Weights of a small mixture-of-experts language model, trained from scratch on English Wikipedia.
Size: vocabulary 8192, 31.9M parameters.
Experts: 128 experts in each of 14 layers, 32 SwiGLU neurons an expert, 8 picks a token, a softmax router.
Training: a variant of SOAP for the experts, 550M tokens, 4194 steps.
Below are experts of layer 5 (counted from 0) of a mixture-of-experts language model. Rows are named router (the router's row for the expert) and show model dimensions 0-159. Each number is 128 + 32 x the weight over its row's rms, rounded and kept within 0 to 255. Numbers have three digits each.
After each expert's rows: a language model's description of what the expert responds to; "comes after" lists some tokens at least twice as common just before its tokens as in all text. This comes from a sample of Wikipedia text that the model never trained on. Tokens count by the router's weight.

# expert 23
router:170167157073169122086113143104145096211110095182181148163086156083089107149137111113144144129100103170157071173171129138111150162180177159100124167117160097184163113160161110123157165104155163173144108081171164106099082157099155165084114174094106107135077128083103168160074117157096141179174136122137150123155128123085096135128174067099097110116106078132113100116085179095120117157097125133088104116138150152069133129166158088093149100153171142123081148120097076088128160151073119
It responds to: Digits in coordinates (42°3|4|′) and citation years, table pipes, and nouns like Arts in names (Maryland State Arts Council).
comes after: "1", "0", "9", "8", "2", "7"

# expert 38
router:171154184128172140093092197112131099181105111156128170178067149116131121162140122127122135174124034192118069157153152118092135121145155155092152163110136140162152106132123108145149131098115132179136126133148129129133086135131163140088149178047129123141138095082123115140097166173142175180183142114127117116134135066107049129139141117105125117129122047115139127120092162025140097107128182122113118121103101132113117150118188070102156119119181113140069176103121064079155155140087130
It responds to: Individual digits within years, counts and large figures, such as the 9 in 1940 or 4 in 104000, across all text types.
comes after: "1", "2", "0", " ", "9", "3"

# expert 47
router:183158191086162126098104163105140086187104106169155154144085140076084087178145111102150148147102083163137073173163135135094162156188186151106128161116162093167155129153172117115169145087164145173144122090172175079124108171097171178101129161088078115127103144074111182156080126182098124180169116110127157105159150108093082142122166093087086112119112084141112118117104175113121130139100120104083114094127149159080122111171168107110153090177164118116088146134102086086122151134072147
It responds to: Digits and zeros in football and rugby stats tables (Apps, Goals, Total), route codes like EX|0|2, and the conjunction but.
comes after: " ", "–", " (", " $", " +", "/"

# expert 51
router:171164167062156129096104148105151088187122090161172162150091136089095111173147124114161152148085103173134094178182129132096152155176173147103132176112178094156161117176156114128181152102153142149140101082165176079125099157105175155091146167101104116131093132100096185171063120168107142189170123131141146094171126100097104132110156090092103107093111082145106112119082179093122151169092155087098117111148149166073119125169156110088150101170172114120111137129098073075135167162078129
It responds to: Pronouns and relative words that start a clause after a noun or comma, such as which, that, it, they, he, who.
comes after: ",", " the", " (", " a", "\"", " is"

# expert 25
router:170151196067158124100096145095144092192109106166171172174075144082081086176128104111154159143093085169134075153181129139090189171177163173096136160118162105160165128152151103112171146100150160173141117098150171093114108156091161158085113163086105113117095149089102169165073114156100134169160116123146144096167141103095076157107167096102091109111083095132109128119078172103112139151090144107087095110138138162066124129175158096090155092171169130132104143123100084096132150141086122
It responds to: The word "the" or "of" before a proper name, acronym pieces like IS in ISIL or ISO, and coordinate or ID-number digits.
comes after: "0", " at", " of", " to", " in", " on"

# expert 18
router:151147166074150127098091154108162097190085106164193163158062140081101094156133125127147142141103098189130067172157119136082158148172184146070126169120144079152149133167171112113163133101153156181134128093163183100117100162085161171100115151092084121134087132084101183153069112168102118181173122122136171105148148124099088144131166072071078098110099093134107107136100175104127147138099113099103095119142117159091147122162161103090144090161180120102103133123114066098113148138069125
It responds to: Digits 0 and 1 inside coordinate seconds, table scores, years and thousands, plus semicolons in lists and quantifiers like some, few, both.
comes after: "0", "–", "1", "9", " U", " /"

# expert 62
router:159174187086170130095093156113127098184102092163187168156093160081093087178134114112139146158112090156118083148160146142091160159166172148078120173109167098183174118163174107122170162104153163158152110081172166092097108158101177164101109151094110115134090140099105178174080129157095122172172120135135141108154117120099087144116165086070091109106089076152097115129081177107130130157090121107081099108122130146088119120169166097090157083162173132127089142124097063087145161120091136
It responds to: Spaces, pipes and numbers in results tables, plus Thai, Punjabi or Vietnamese script bytes and ordinal suffixes like th.
comes after: " |", "2", "–", ";", " with", "mathb"

# expert 46
router:172158164076152118091113154098117095200121095155176164152092150102087081175130111096144144155101089182144096154180147150098113156168173166106135166105172081164159119171159103117166158091145149173133100100158167095112105167087169173077121152119102106146094139102114171171092133181089143176167132138138159119168145111091090149131177065073103109100103083132104113134097189107105110151088146109083109112135142147079124114157151093111153097149183117136075141143099065076126174159085140
It responds to: Cyrillic and Thai letters inside transliterated names, digits in table times and figures (5:54, 254,996), month names, and closing parentheses.
comes after: " ", "2", "'", "ร", "о", "°"

# expert 29
router:155160180078164114092104152092140106199102096171178167158096165072105089184131115103153156127127099184130095176179136137106142145172157158090135169128165085171176126173166108115155156089153152153159102096158183076105090163089156165084121163098094111120074148104104171170084122153109148179177131124123150121155139123101076149128158072083095115095099099137101124122101169086112123156094142133085113124144130160065134134145157093090155095177179134137105150117116065089149149139074123
It responds to: First pieces of split words such as wh (wh|y, wh|ilst), curr, co, A, Un, plus closing brackets and tournament year digits.
comes after: "0", "9", " as", " U", " \"", " de"

# expert 49
router:162155131114128082128133187114142109175112134119118160169068182077068087154149092152120164172128081134111078135124179072118103190168158140132142157135131106123176116152105103123161148113177138180154139126131163116107040110122157133093127186059132091095113114131086139135071128156136179185207116153101159132147101136089137105142127127129128104067126119137129128169122169063144123121132127069117146133139164147124158177191190109083192110120164146100125164075131089111171147148076160
It responds to: Decimal points and full stops plus first digits after them or after dashes, as in 83.73 km², 6.0 cm, 2012–2013.
comes after: " ", ".", "–", " (", ":", " No"

# expert 31
router:181146161081143132095108157101176095167108095174175171157077144089110101172134104106151159146095092149110067152180131130111136144160169156080139150102161104162156122180175093098165176117144165149149117096172182086109089163082153157095109172109087105121090131099090167181072119168108114188164124134159149119155081114099084153134144100097086109105107093149128101120077177105112115152105128110078109097138149154063098127180172082092153102153155111127095151147112061091113167138080115
It responds to: Commas, "and", "with" and the noun ending a phrase or list item, such as illness, age, Francisco, State.
comes after: ",", "s", " to", " and", " for", " on"

# expert 63
router:129160134098162162116087141108090118165084076146122156196129155093029128152153062107143138122128136158150099156137146082104090134159161142105130149154150118136178110187125119120145136103141213131146115037141171129083108145124175116119068108129103142121132165114128166123102126162122167204113162114142136119166131148042137195090165095108082110025122126107118092122085141120153101143122163096083078126168126154108140110156127105127173093140156140088098134122098096105101123200129113
It responds to: Table cell separators and closing punctuation, mostly the | in wiki tables and closing ), ;, " after dates and quoted titles.
comes after: ")", "0", "3", "5", "6", "4"

# expert 5
router:161173174089166144097110156079147085184100092179171160169080178093108099172121100112165148119112085176142079164165107136101157148178165169090149139121180110182163125155181104080155141090166168176159122096164171082118101154114174155105094150096087105112096124080107182160085135153118145157163126157116136121147141123110084156131169098085090109122089084162117106113087184102120124151087148130091106117139154157073117129174154086092157084143142131132082148128105069087143163129076130
It responds to: Opening pieces of split words such as co, re, inter, St, F, plus digits in times and table numbers (co|rtex, re|liability, inter|mittent).
comes after: " ", "-", " the", " and", "|", " a"

# expert 43
router:176162199080149130102099161106149088171107105172176155167075169092103109176141122120157151154115079152120089151173140142100144155152171162084143154105160092180164135174152118113160160097168158170138121096160170087113098163103164165097124153110120113117096144095095170156091137164088130182188107146158160098150135120088083143112176077089088106123084080154107103130072171105134136163107138117085099106126137163079108144155173100085161088167179124121083140133110075083114172137070135
It responds to: Middle digits of numbers in tables, vote counts, prize money and coordinates, such as 15,961 and 51°08′37″, plus "million" and frac.
comes after: " |", "3", "5", "4", "2", "6"

# expert 19
router:173157194073148135109103166098139097213100107170161158160086150079072079180146116106167151156094088179134098150163146136108143150178153168091120159115161093181172128161188112104158156087153166164149102087155162085116103155095161178103108159106079118120105151089102164180064122167088117160154110129144152115162132124095093157128173094092092100109085079142111110134096181107109131169110141125102103103115159161081120114172162103099148101169170139139086140128110091098105168142088132
It responds to: Spaces and pipes in wiki tables, separator rows like ---|---|, heading equals signs, and the space after Born: or Height:.
comes after: " |", "|", ";", ":", " during", " University"

# expert 48
router:152174178069160121095086138105157107185111108167178161174081180106098094174130090103153149145117089169128092144182123151118146170177178180117112159112165087175166123160165123089149170084155161151127113092163175095105081141088158171085127155089085123149097160081106179182089149180088134151157139137138147094152139123095086148129164083103104093108095106164084102128083185109127136166123145125083101087150127145083111141153158107113170075156163155122100151162098096092144162164104127
It responds to: Single capital letters that start names, as in T, W, U, Mc, often in taxonomy infoboxes, plus non in non-motile.
comes after: " |", ":", "-", "°", " of", "″"

# expert 3
router:169176157080164126092123138094135106185092094170181167151073175076110105161123107099134160146104084163153074157168131139089169146167173163098153161091144087162161119154151110116156142091149146172134102082155171093135094154081177151082119154108115107118090139083114174170072137174094138158179123134146144101148144114087089145113178095072097102103102081144115107125100175110123098143080139095074102101143147158094134125147177087078150107165181130123076143122107066088130154125072141
It responds to: Digits inside coordinates, years, tables and math formulas, plus a few number words and capitalised nouns, such as 2, 1985, seven, High.
comes after: " ", " (", "1", "°", "^{", "See"

# expert 27
router:154152182109157133127163151110156104096132100193140139131145157133133114167126126154142119138105097161111095139145096092105149162129185178098159154105207103136127178189116184127161155102151108161164077092150154109127114146102133158069110094131079114135083212121095116183077100140063166146180151118130099108137143122122044132118135111129107113149082063214091080114102189094085082123115127082101147102142164157106159143165121139131156076130141168060123108135090096115148100168109119
It responds to: Single capital letters or first pieces that begin names, abbreviations and codes, such as F in Fax, B in BOL, KO.
comes after: "-", " (", " \"", ":", " of", "|"

# expert 60
router:130151157084118124097075145113125115181085117148130161149102175083054122142147106119150151082109138169197119117145168076096081148114152136095133157143156119156160138137151129118123133099150197128114134036151173136095127149113187123110087139127087139106108139116114163154086163174120152175109190133162092142174110141058120169109157088091077108075119110110128076126117148130129149129131150079083066114152108147105120043206145106146184087162190136115127155178102095093109133081114130
It responds to: Pipe characters separating table cells, plus semicolons in lists, dashes, slashes and backslashes in tables and math.
comes after: "0", ")", "%", "4", "3", "5"

# expert 6
router:156172182063144133096105159094161091185113090156165164164071164090095098162127118112148144138097108183154075132185130124115148159173174172110128154128162098192160137162154105120173154091164133157119119077156169108120086179112161170092130158093093095111074141091115176150091111180094135180163114138145130100147142104095100147121171080113090101116099075148108139137091178095102139146086154116092098075147131150073116156168175101088157100166148126105089140109131086088105169132067122
It responds to: Prime and double-prime marks and digits in coordinates, infobox dashes, and adjectives like original, Red, Great, New, short.
comes after: " the", "0", "5", "′", "6", "7"

# expert 8
router:151140144093132153113111121122134106172134117144144133141032158120131090205148103129137220105109075133153124124141070109072149195167150107105127114127144113141186124137171163133140178137119129146116122087144182069117123133146145149017116135124137120186107099104110126160122076159074142124201133131129184100130098150102099157142142102092112135129108104158117110094109186142100123150119131084132098087136127196131143099174118119098123116091127144098133143108105089094089134083028209
It responds to: Opening parentheses, en dashes in scores and ranges, quotes, dollar signs and LaTeX braces, mostly inside tables and unit notes like (km^{2}).
comes after: " |", "|", "3", "6", " /", "5"

# expert 26
router:165145115102131118131140142098141138139111093139136164198098188116011091181158132108151175153092144149141108160171126062110107132158158136098114146135130084159136184139149155114144172124127133157119114103149186116107122169118116121123102184110132142129108186105130165125112083130092096148172112089094155102150127104079125155138146105140128106051096134177140135107053162063104129127047138118050139102188157131126141104140132057087161082160153143150119166094044120109123148111108168
It responds to: Line breaks, sentence-final periods, table pipes and == section heading markers at paragraph, list and table boundaries.
comes after: "\n", ".", " |", ")", " =", "=="

# expert 33
router:173144169084178126088089158105165084188099081156175167153076145085086108176140100122151159147108095176127073164166096138093169151176177140106137152116156110177147111169163109120162164096177159169131116094177172106109083139108181156080113146110080108137088129087110179154081143149087135161155111130145149110168164111099093138115167083101111121120113099146108092145097171093102125163077127117083113117122177149064135132164171089089143106147172120159110140115113073081092176161095139
It responds to: Scattered cases: later digits of years and table numbers, commas and dashes in lists, and title words like Park, Society, Festival.
comes after: " ", "==", " ==", " The", " However", " Dur"

# expert 17
router:150175180077160137088104154104145082167102091175178162162082172078072101177155121115158150155111088173142085166189125136098168148169162153090133162103161099176162121162167096109172167099157162169135121086148158098108088147118179153081120157104087110125070151100095164166075133167118134161142117126121160103167135112090100149134179093092098116126085095155101115126087184105116127150116141118093106110138134162075134128162164083095160088171174131146080147121106058097138150135081123
It responds to: Inner digits of map coordinates (2.393|9|6°W), track-list numbers, and year starts in tables; also word-initial pieces like ima, Sch, Red.
comes after: " ", "–", " $", " by", "′", " Succeed"

# expert 9
router:143129114131153061097098115125167117150089123123178184144102096108112092118158116109143178158119085144138127139153100148124085145141161125125180121090152134152135110187153096090184106106170124143113055116129126133083131159094163130147141213084101105131112139126109136132129118160023098120114134194104103102139179114115115138057146108107125094123130128169120151096099157136126121179125139117131133112112187174084076149180224133122131108230191103087096128149070116112120146151070101
It responds to: Function words that open a noun phrase: articles, possessives and prepositions like the, a, his, with, featuring, often in sports and music text.
comes after: " of", " in", ",", " and", "'", " with"

# expert 45
router:168146174082171125096099153091135104218111099170198148160093162082100089154133110131141150145095083177146096149185134130082147151174180169098124172127165090159164134150172100113162146106165163164147114083146172097095094150092198176101109166099110106148096146095111158156088126175095146179159117131148171096140102136105069151114151092095098099098105095151103111121088180123113147158115121088093100114148143149088129128170182110072139110129156133126086127108105068085127169162080145
It responds to: Article a or an and short lowercase pieces starting words or names, such as p in pod, un in Council, and election-table digits.
comes after: " ", " (", "-", " in", " with", " is"

# expert 2
router:168174161083156129058092122126151114175162099188183171162091139076057081173159096123157150143097112178120117151157171114128174145159168149068123164135144101172159127196172090119164156105166152142172105093133167119116091119101144159125139156104088138147112138070132164150080101154129140166160130157128096131186118093098092095109161091108109117107096099107123149088113176089103133154108128170101113149130144140066059139125139082121174087169172118108061143093108072104111153143094117
It responds to: Last digits of years and numbers, especially 2026 in dated sports or career news, plus time nouns such as years, century, minutes.
comes after: "0", "1", "2", "8", "9", "7"

# expert 11
router:155150187066178127079095149110139090210092085176160154157081161076083082170137110115153146134102103167128086154188137144116155142172172168094144175091145109191152126154164112122167165105165149168153105109171151088095103156089163166094139158108112116137103141081114176170068131177092140153178109135134154118176142120090090133123173099096085097105106102125114127111095189106124136156072121115097097116141138158079107119159149097095146085156166126108099135102109074071127163146088117
It responds to: Final year digits (195|0, 192|8), endings like ed, led, ing, and whole nouns such as history, owner, rights.
comes after: "9", "0", "1", "2", "8", "7"

# expert 0
router:180162178079165124097105156121148089197105086147164159169078145076097097179141098132152143128110085166130097163167121137101168152167179166085148165128151103174159112159177090124162150098147164169125104086164169105115089148088154162080131172086097098129076154083099164161086116165088124164163124123143146114155129108088079154126167075101091118095092084129106124126079165100107154165110134095090116104121141160090125139171171102092143083171174122128098151122110064080149145156072135
It responds to: Middle digits of coordinates and scores, like 82°5'6', plus word-start pieces and function words such as de, ex, the, a.
comes after: ".", " and", "9", "8", " was", "7"

# expert 50
router:169163165084150155106131162077139127153119114175172163163090134098087111168109121124142139168098086183143076162154067128122163149165184165087136154124157080163140153173163104082136164088156137170127106064173171102106083159105167143073101141107081128120084157082091160160082131167089123170147143166157154094163119100089078146106150095091100112131110082149115093116079189113118137165105117107087121098149139156073075119155147112107146082148158122080084139123104058083133138130084122
It responds to: First word-pieces of proper names and capitalized words, such as La, St, Re, So(fia), Car(nevali), The (Hague), and coordinate marks ″ ′.
comes after: " the", " of", ":", " and", " in", " by"

# expert 15
router:158176131115116128114128159079188125093120145158168144132132116102104103109140138198152171089141081120091107156160122079105164126127122170062214205059168128151214146127161182140125153085139174141133081117144145139099149144119151221084091153087122160184090145094119136101087140159132148164164166170115110141150146114141107117094163124105101090081111114134063128122128111101133099174088118155141106038166136170096130127155148108103121109119160087120107153154122118113126149097138194
It responds to: Word-internal pieces ending in r or a consonant, inside longer words, such as er in observation, ry, ter, le in subtle.
comes after: "s", " S", "w", "g", " W", "S"

# expert 53
router:149159177068160122108090152095146097197111104182188160171103168070078088183131095118151138139094096154159065154177135138095163133173164151108131162120144107177170142159168118109155142121156143168133107085154188093115104158110181174107132171091112107133092137096124180172084128181106139162160113136151162111169134115091079155105175092088097108134083086135096107111083183099121140146099114120102105097126141152080132106164171109097146098138183116115076141103096087088155166132073118
It responds to: The article a or an after worked as, served as, employed as, in career biographies; also nationality adjectives and month names.
comes after: "1", " as", " is", " in", " was", " on"

# expert 7
router:171175176084174113114098146103140105189115096181156178178089163072106114175131107118162150152090111182165077160190137134108179151194151159087140143116162112162161128166149076096163142092155139148141119072144157086101079143112167158083102155104097103132105130098096152159099130165118130172167115141145161099161117119097075161123159062072081112107110091143107123125115173103102131139099119100094099099119136158086137118156171089074148083182165124120096156130119071106143174127065131
It responds to: Digits inside years, dates and results, such as 20(1)2 and 4:(3)2.29, plus pieces of foreign names and words like Guang(d)ong, Divi(d)ed.
comes after: " (", "9", "1", "–", " U", " was"

# expert 58
router:141130137125145149117117150101173137168111103153141157192114141128044066123185076145152123133105117161100100202165132119115110194146171146119170124122154050166143173142155145147179175102130112148134087066158215082103113134118122147128079146123125112147101221112090153164122097154072160151128156124064166070119140130098114193113151127103121131119081125163132115100127150099066160139100119119085102132135156148104142137115184052068124095123145158130123150125095122108129176092097118
It responds to: Tokens starting lines in wiki layout: table pipes, == heading marks, list dashes, infobox headers like History, See, Preceded, Coordinates.
comes after: "\n", "-", "==", "Personal", " Full", " Born"

# expert 55
router:148149153106155105134081159077161115076112117143172133184114136117091134183101126150150133149106107166159103171141152073115174154125145154093134154124149121137138174142135072143156158102121105145213108088187139079100082153080140139098095097118073055132090144111128136203083110169071190153133185134111112086156166080106138142095167103120052132141086140114057112104124145139066134131109141190107126113157210103136092147140146129096143088104129129125120133163124103088191169141127148
It responds to: Second words of place and institution names, and given names, such as York, State, County, University, John, Hampshire.
comes after: " the", ",", " New", " of", " United", ":"

# expert 39
router:179163171094146127086097149081148099211113105153158165165096163077079088154144092126144164132108079191148071171158120129110158148150172139108114176116158095153164106161165104124159143111155153170136110082146183110115111146077162163102133178094081106132091148067096158176096131158098139173157121105141157105172133116089107166112169094106113120122090087129113136141086161081148119133107155114086115113143150150060144079167140096095131094153181136135098132119106052082151180151065140
It responds to: Digits and pipes in results tables, scores, prize amounts and batting averages, plus the word late and latent, lately, such as 96–106, .319.
comes after: "0", "9", "5", "6", "3", "8"

# expert 37
router:131156127099115083108104161102096113130120122142146119119085183104110075148217103172166165148125045130131113107146069160117163138156147208128157138078176105131143148164153160147119145105117127129143100084171157093114124135124204146128105113129094072125089125094124162101096162151120156137139136118137088147156135137139101140135151101114120131122055081222106086147099169106107118172083143049136123140152120210049176130215157131088170110118159093103154133111112113134118129134117168
It responds to: Initial letters or short first pieces of words after a space, quote or bracket, such as m(other), [a]ny, A.(M).
comes after: " ", " (", " \"", "-", " St", ":"

# expert 14
router:162160178086178123090128160088149109208110097160188158150087154110075095146134118107151172149113091176134083150182132131097138142161173173085148180080141078163140116186169103122177153116157157140137098098152145114112089160099155169096142172108110132121089145067114162167062121179112118155177126121146160111148115135079086140119184078105098121117082082136102128116078187104129097142107140092079101117141158144066101128154181113102137117154172119107108156111109089089140179154084132
It responds to: Spelled-out numbers and their endings (eight, four, sixteen), articles an/the, and middle digits of years or figures in running text.
comes after: "1", " of", "2", "5", "3", "4"

# expert 61
router:171166165074152142085112158105160088184097109173163178151093143097087087185130107112149150166102081164136068167188123146109136156180167158102126160100158093155158123161155117104160166096157159162150110095151175079094073152092168159093133158091103105130098137092105152175081122165093139174156130130132153112173137116105096140110167086078093103131082082154113105111100182102109144138096143112088100106133143171074115110165155084104160079169176118131081149119106076096122163151074151
It responds to: Leading digits of numbers in music chart, certification, sports-statistics and award tables, such as 160,000 and 18, plus dashes.
comes after: " ", "2", "1", " $", " September", " December"

# expert 10
router:178155171088152123093112149085142100195117092175179159156078142079077094174135114110136153145082064173142071150161127140079136155182156169089128170122143108176152111159154109116162149100146159175149114076153162091118085154105173158087105157097100128120095144092128164164077113167099119164163119124151162088169126114099090143107164081089101089107083071135115119124097198113111116144093149092074095106131135156076116108169156102093146087166168124119079146115102082099135169149091131
It responds to: Leading 1 of years in dates (1868, 1973), other digits in tables, and military unit words like Force, Brigade, Squadron, Command.
comes after: " ", "–", "3", "/", " $", " ft"